Experts of a small language model: 16 empty slots to pick.
Below are experts of layer 7 (counted from 0) of a mixture-of-experts language model. Rows are named router (the router's row for the expert) and show model dimensions 48-95. Each number is 128 + 32 x the weight over its row's rms, rounded and kept within 0 to 255.
Before each expert's rows: "mostly gets" lists some tokens that are sent to it at least half of the time. This comes from a sample of Wikipedia text that the model never trained on.

# expert 28
mostly gets: "Personal", "History", " Votes", "Scientific", "See", "Career"
router [ 94 114 128  72  91 154 113 111 124 152 164  97 143 152 204 148 131 180  97 141 107 141 160 155  64  63 130 114 132  72 151  95 103 205 191 157 117 173 201  99 148 132 146 132 180 135 103 105]

# expert 12
mostly gets: " was", " been", " is", " be", " are", " have"
router [140 149 169 133 120 129  55 141  78  86 187 165 152  87 115 123 203  90 114 152 105 170 166 132 111 124 133 117 155 187 166 131 158 184 199 154 111 156 128 144 145 167 104 146 128 118  99 142]

# expert 10
mostly gets: " more", " well", " such", " further", " much", "ically"
router [107 124 146 162 144 115  99 134  77 134 155  86 159  83 171 129 180 167  99 150  88 151 131 211  97  84 167 138 153 112  34 136  93 159 147  80 152 150 151 168 138 151 100 186  70 111  86 110]

# expert 11
mostly gets: ".", "\".", ".\"", ".\"\n\n", ".\n\n", ")."
router [ 76 109 130 116 192  99  44 124  81 108 154 160 169 151 147 130 113  99 128 147 134 142 145 172  78 179 167 118 125 105 168 163 157 132 134 154 163 131 135 143 107 111 194 128 150 125  76 100]

# expert 47
mostly gets: "DST", "Note", "2", "According"
router [ 76 144 121 136 117 135 101 112 103 120 127 123 150  65 120 156 138 116 148 163 102 136 155 167 172 126 189  76 127  95  93 115  94 125  82  74 148 155 143 109 118 140  97 128 168  95 148 134]

# expert 18
mostly gets: " ibn", "oph", " Gong", " Shopping", "-TV", "{"
router [111 109 125 126 127 101 103  96 110 113 169 137 137  89 165 123 157 160 167 122  95 120 160 140 114  70 146  43 106  79  82 134  80 128  93  75  89 152 138 159 143 140 148 157 148 144  95 115]

# expert 42
mostly gets: "In", "On", " However", " The", " He", " In"
router [111 105 125 149 164  74 100 134 109 146 141 147 111  70 148 153 142 150  97 144  98 148 122 106 152 149 126 138  88  68  96 182 100 143 138 131 113 154 105 113 136 105 163 148 101 163 134 118]

# expert 40
mostly gets: "-in", " there", "in", "it", "et", "or"
router [ 76 188 112 127  85 112 106 128 142 124 156 137 170  94  96 186 170 144 111 148  92 116 143 113 108  93 138 111 108 106 128 153 121 155 132 184 131 144 176 199 108 146 166 160 128  91 159 108]

# expert 33
mostly gets: " re", " non", " co", " ex", " un", " per"
router [ 88  85 105  76 159  85 150 133 139 102 165 103 123 165 169 155 148 105 120 177  82 186 128 144 122 152 126 150 106  87 157  95 131 131 131 144  85 135 174 171 132 142 135 165 156  86 107 162]

# expert 44
mostly gets: "b", "c", "g", "f", "m", "p"
router [110  89 164 118 153 127 133 113 125 164 185 158 147 142 109  85 188 109 172 145 120 152 166 126 149 131 169 112 164 113  99 115 109 152 172 111 126 131 112 126 170 170 141  92 103 116 116 102]

# expert 43
mostly gets: " from", " as", " by", " via", " between", " alongside"
router [ 60 148  77 173 128  35 112 122 118 103 156 151 115  68 134 147 138  88 126  86 116 125 115 131  75  73 196 112 162 124 144 159 130 120 142 110  57 137 147 167 140 124 111 127 134 147  82 120]

# expert 39
mostly gets: "°W", ")", "°E", "})", "\")", ")\""
router [ 47 151 120 142 149 120  71  72 102 138 152  85 152  47 141 163 129 130 137 143 135 130 163 149 139 141 158 108 123 101  81 109 120 107 128 106  80 146 144 148 113 113 151 153 202 125  96 114]

# expert 4
mostly gets: "See", " fly", " Cry", " tick", "]}", " link"
router [116 120 123 100 146  86 102 103 104 121 171 133 172  54 167 161 162 145 147 127 110 163 167 167 127  84 162  68 104  79  81 131  80 163 111  78 103 144 154 167 128 171 137 154 155 160  99 135]

# expert 41
mostly gets: "==\n", ".\n\n", "==\n\n", "===\n", " ==\n", "===\n\n"
router [120 114 135 107 136  68 108 138 105 148 118 188 114 132 157 155 100 144 122 180 133 120 118 129 140  92 131 101 114 140 167 149  75 173 161  98 122 205 124 153 146 150 154 162 167 134 127 130]

# expert 59
mostly gets: " •", " Coordinates", "/sq", " Edited", " Suborder", "Area"
router [161 113 128 175 153  76  74 104 122 136 135 136 159 121 173 161 161 126 172  96 166 173 175 121 115  84 168 113 150 112  78 107 126 137 119 119 165 158 128 196 106 156 150 144 144 133 116 138]

# expert 29
mostly gets: " Full", " Starring", " cycling", " Outstanding", " Loan", "born"
router [131 177  98 102  99 122  86 120 127  73 188 151 134  77 140 144 154 158 149 129  82 151 165 151 124 120 140  81 144  48 116 142  69 158 136 119 133 148 159 155 116 103 142 150 136 130 109 137]

# expert 22
mostly gets: "|---|---|---|\n", "|---|---|---|---|---|---|\n", "|---|---|---|---|\n", "|---|---|---|---|---|\n", "==", "|---|---|\n"
router [113 137 101 101  98 106 114 142 103 103 183 111 130  59 115 110 158  75 127  78 128 130 155 148 116 126 213 140  88 108 128 127 136 132 107 118  85 131 129  81 138 200 121 163 139 115  56 182]

# expert 9
mostly gets: " Rocky", " Sonny", " Richard", " Palmer", " Bert", " Crawford"
router [ 90 134  92  89 120 110  53 110  97 105 151 128 146 116 183 197 188  87 147 130 113 117 153 119 143  77 179  67 114  79 113 134 110 148 163 110 139 181 160 129 168 148 133 144 141 115 136 137]

# expert 27
mostly gets: " Affairs", " National", " Social", " Arts", " Cultural", " Civil"
router [ 90 113 121  70 114 134  38 135 182  81 173 145 109  96 145 205 163 174  78 134 130 122 168 106 134  92 175  96  70  68  98 106 104 153 135 120 136 145 100 101 149 139 148 172 216 160 112 116]

# expert 16
mostly gets: "-S", "Sh", "-b", "-L", "-G", "-R"
router [ 90  95 166 107 166  96 103 134  79 129 128 139 113  83 169 156 112 182 143 139 135 114 198 218 137 169 144  66 148  97 120 144  75 134  78  88 134 146 128 121 135 174 149 190 117 143  92 174]

# expert 38
mostly gets: " high", " large", " white", " small", " low", " northern"
router [100 127 148  80 149 142 136 149 120 138 124 138 126 132 109 164 131 159  66 152 116 161 191 167  73 118 117 145  76 112 124 131 146 134 139 104 152 127 200 146 187  93 131 140 124 154  79 154]

# expert 6
mostly gets: "°W", "″W", "°E", "″E", "})"
router [ 98 102 176 129 137 100 101  74 107 107 173 170 160 111 213 167 142 160 111 133 126  90 146 154 109 108 107 104 150 126 153 152 117 184 145 101 119 143 146 158 127 152 162 182 145 150  89 131]

# expert 20
mostly gets: " club", " company", " team", " family", " group", " village"
router [113 166 124  72  90 145 106 111 124 107 132 112 137  91 151 142 160 116 125 180 123 121 177 112 114 136 124  92 134 113 137 170 133 123 122  83 102 153 136 162 162 107 188 103 166  90 153 156]

# expert 36
mostly gets: " La", " El", " Le", " Los", " É", " Les"
router [ 94 125 105 130 156  74 129 141 118  93 149 132 168  53 165 170 176 173 184 121  88 157 156 140 122  93 171  65  97  95  70 138  84 160 101  78 125 155 138 118 143 165 150 180 134 113 130 103]

# expert 3
mostly gets: " John", " David", " Robert", " William", " Thomas", " George"
router [114 136  85  90 182 118  27 133 105  92 121 115 144  97 178 123 165 134 158 163 105 142 140 174  54  64 179  58 114 113 108 170  83 126 134 128 122 173 172 158 157 131 136 174 148 120 124 124]

# expert 34
mostly gets: ");", "):", ";", " –", " ;", " :"
router [102 181 136 150 120  65  98 121  91 170  79 105 156  75 159 170 150 130 152 178 142 114 166 149 121 135 143  98 176 112 144 159 143 166 111  83 186 127 124 102 149 108 134 150 159 154  45 156]

# expert 5
mostly gets: "–", " (", "′", "/", " (\"", " (−"
router [108 108 150 120 122 105 146 138  85 100 139 115 203  60 149 147 113 118 155 154 138 123 179 112  90  75 146  88 101  99 164 136  77 131 142 126 139 125 171 176 158  83 181 129 133 124 124 100]

# expert 14
mostly gets: " for", " after", " on", " to", " until", "After"
router [156 137 177  75  85 135 138 123 172 152 128 138 126 142 136 137 106  86 127 180 102 119 184 170 145 144 203 137 117  74 107 144 131 107 163 115 164 128 118 104 159 181 124 134 137 163  73  99]

# expert 13
mostly gets: "ust", "ign", "leg", "erv", "ug", "arri"
router [110 176 130 110  81  53 106  92 111 155 109 133 133 131 147 152 133  95 111 134 124 114 134 204 125 143 116 118 161 107 155 118 126 156  92 125 158  83 113 131 152 183 162 146 185  97  75 116]

# expert 17
mostly gets: " |", "};", "′N"
router [132 159 173  98 125 100 117 157 118 135 176 114 176  64 119 163 178 116 113 112 119 149 157 154 124 113 121 126  88  58 171 102 108 162 130 101 141 131 173 155 110 116 155 139 153 130  61 108]

# expert 63
mostly gets: " km", " mi", "°N", "″N", " ft", " kg"
router [112  74 115 109 147 177 117 110  70 137 160 129 133  98 180 169 182 150 154 109 101 143 177 159 110 121 121  61 143 102 110  61 106 126  84  85 131 154 130 180 154 128 131 132 115 146  89 116]

# expert 15
mostly gets: "\",", ",\"", " ,", "),", ",", ".,"
router [ 72 147 112 104 125 123  93 146 124 186 150 133 162 100 136 115 136 179  86  89 137 143 193 108 119  88  99 109 109  96 105 198 147 135 115  76 138 130 112 114 177 152 165 161 157  74 148 156]

# expert 25
mostly gets: " do", " &", "'re", " et", " did", " does"
router [133 136 113 144 123  99 141  82 100  54 128 138 159  92 156 149 168 184 150 121 138 183 158 171 146  67 129  55 150 100 100 161 115 133 116 119  92 152 137 144 130 178 157 187 179 145  92 161]

# expert 60
mostly gets: " among", " of", " Among", " hundred", " containing", "-of"
router [117 117 125  83 142  76 123  81  98  91 148 124 125 108 169 152 133 105 105 118 107 132 166 139 120 112 160 139 127 147  89 121 100 159 115 133 137 163 140 112 138 110 109 109 111  68  99 122]

# expert 46
mostly gets: " in", "In", " within", " during", " near", " across"
router [127 175  90 120 136 142 120 164  69  61 168 119 166 114 137 139 141 152 139  90 127 128 149 179 124 144 141  92 107 104 122 138 129 137 153  85 204 107 162 181 158 139 171 211 182  75  97 170]

# expert 32
mostly gets: " began", " took", " moved", " take", " came", " returned"
router [140 157 124 146 185 117 130 100 106 140 122 138 173 113 172 105 215 106 138  92  68 148 107 121  71  86 146 101 126 117 109 133  80 123  70 142 139 173 167 159 166 117 137 148 167 143  70 108]

# expert 26
mostly gets: " located", " found", " released", " played", " used", " announced"
router [ 91 110  81 137 165 163 109 132  96 119 157 121 165 112 163 124 124  99 148 114  93 203 119 143 109 125 123  96 120 133 145 128  51 185 122 102 168 158 112 143 142 106 148 141 137 103 102 190]

# expert 61
mostly gets: " million", " billion", "/km", " hundred"
router [ 96 155 145 103 175 105  95  94 155 144 146 149 176 126 136 174 132 147 119 126  99 119 136 128  50 116 152  84 128 105 115 135 151 158 123 118 138 152 128 164 167 125 171 153 135 147  68 176]

# expert 0
mostly gets: " |\n", "'\n", "}\n", "====\n\n", "\"\n", "|---|---|---|---|---|\n"
router [104 125 120  97 111 112 103 128 103 106 151 124 176  88 144 138 144 151 145 135 124 150 133 130 115  46 149 120  88 109  68 120  74 163  67 134 109 162 163 152 104 131 129 138 142 103  86 117]

# expert 23
mostly gets: " his", " their", " its", " her", " Its", " whose"
router [ 55 109 159 101 181 142  80 212 123  78 113 149 139 125 132 124 141 114 104 116  55 116 143 174 102 117 121 116 118  81 162 132 132 117 175  91 124 124 108 103 185  94 129 122 126  86  80 156]

# expert 21
mostly gets: " other", "ized", " related", "ated", " different", " associated"
router [ 73  86 119  65 154 116  91 119 113  93 157 138 138  77 154 138 129 183  62 119  74 169 135 173  71 135 154 124 102 103 156  99  90 186 114  86 175 157 155 133 155 139 167 121 122 112  97 171]

# expert 8
mostly gets: " RAF", " lb", "ρ", " Formats", " Sheriff", " binding"
router [102 115 136 100 144 112 118  87  96 107 161 118 164  67 181 146 160 152 143 103  97 135 161 172 119  96 151  51 109  97  88 103 100 156 105  86  92 171 171 159 148 147 161 174 145 147  96 124]

# expert 24
mostly gets: " and", " or", " but", " than", " which", " who"
router [114 152 127 144 119 133 101  97 118  91  96 168 159 102 148 169 148 132 158 153 132 190 178 132  73 100 112 107 100  93 113 123 111 128 119 132 130 133 187 138 121 168 145 156 179  97 140 104]

# expert 58
mostly gets: " year", " years", " time", " century", " season", " day"
router [ 65 153 166 146 170 124 124 165  96 158 104 141 151 109 137 159 132 182 153 175 180  59 118 133 115 104 123 113 180 116  98 118 136 150 131  82 136 141 188 200 166  60  98 136 162 149 131 119]

# expert 50
mostly gets: " director", " member", " politician", " coach", " president", " artist"
router [ 67 144 133 142 127 135 112  70 131 149 123  67 142  99 167 127 122 159  58 120 101 164 135 142 112 109 166 144 162  63 146 105  97 164 120 128 168 166 121 164 140 114 157 187 157 144 121 105]

# expert 1
mostly gets: " de", " of", "=", " ·"
router [126  96 132  95 143  95  80  92 159 103 140 117 137 118 166 165 163 136 116 151 142 125 125 135 124  98 177  85 142  79 106 176 109 195 127  73 114 155 127 142 118 136 203 149 193 134 130 155]

# expert 56
mostly gets: " Phylum", "Scientific", "Species", "American", " Species", "Population"
router [ 74 101 145 118 164 119  80 165  95 154 212  85 134  50 165 151 129 143 151 146  98 147 151 105  99  75 151  95  91 116 132 118 138 129 118  83 160 104 183 119 118 127 136 139 152 133 112 159]

# expert 57
mostly gets: " York", " California", " India", " England", " London", " Ohio"
router [107 219 164 140 179 144  52 127 135 152 167 145 135 112 182 150 117 139 131 150  73 120 158 140 146  67 112  56 141  87  85 116 142 129  72 162 151 139 154  87  84 155 123 145 161 113 132 158]

# expert 48
mostly gets: " an", " a", " another", " last", " earliest", "most"
router [111 145 100 154 159 151  79  96  54 143 171  72 155  92 130 186 140 128 116  95  97 126 146 125  93 136  90  84  95 116 108 124  81 122 147 106 124 109 135 149 120 121 155 144 140  81 100 115]

# expert 7
mostly gets: "arya", "rys", "rus", "enses", "oga", "itis"
router [105 144 133 110 126 105 115  85  90 117 154 111 159  88 160 133 141 131 114 108 112 128 194 175 128  78 164  67 131  90 104 116 106 138 138  79 112 140 131 156 155 151 143 139 165 112 102 140]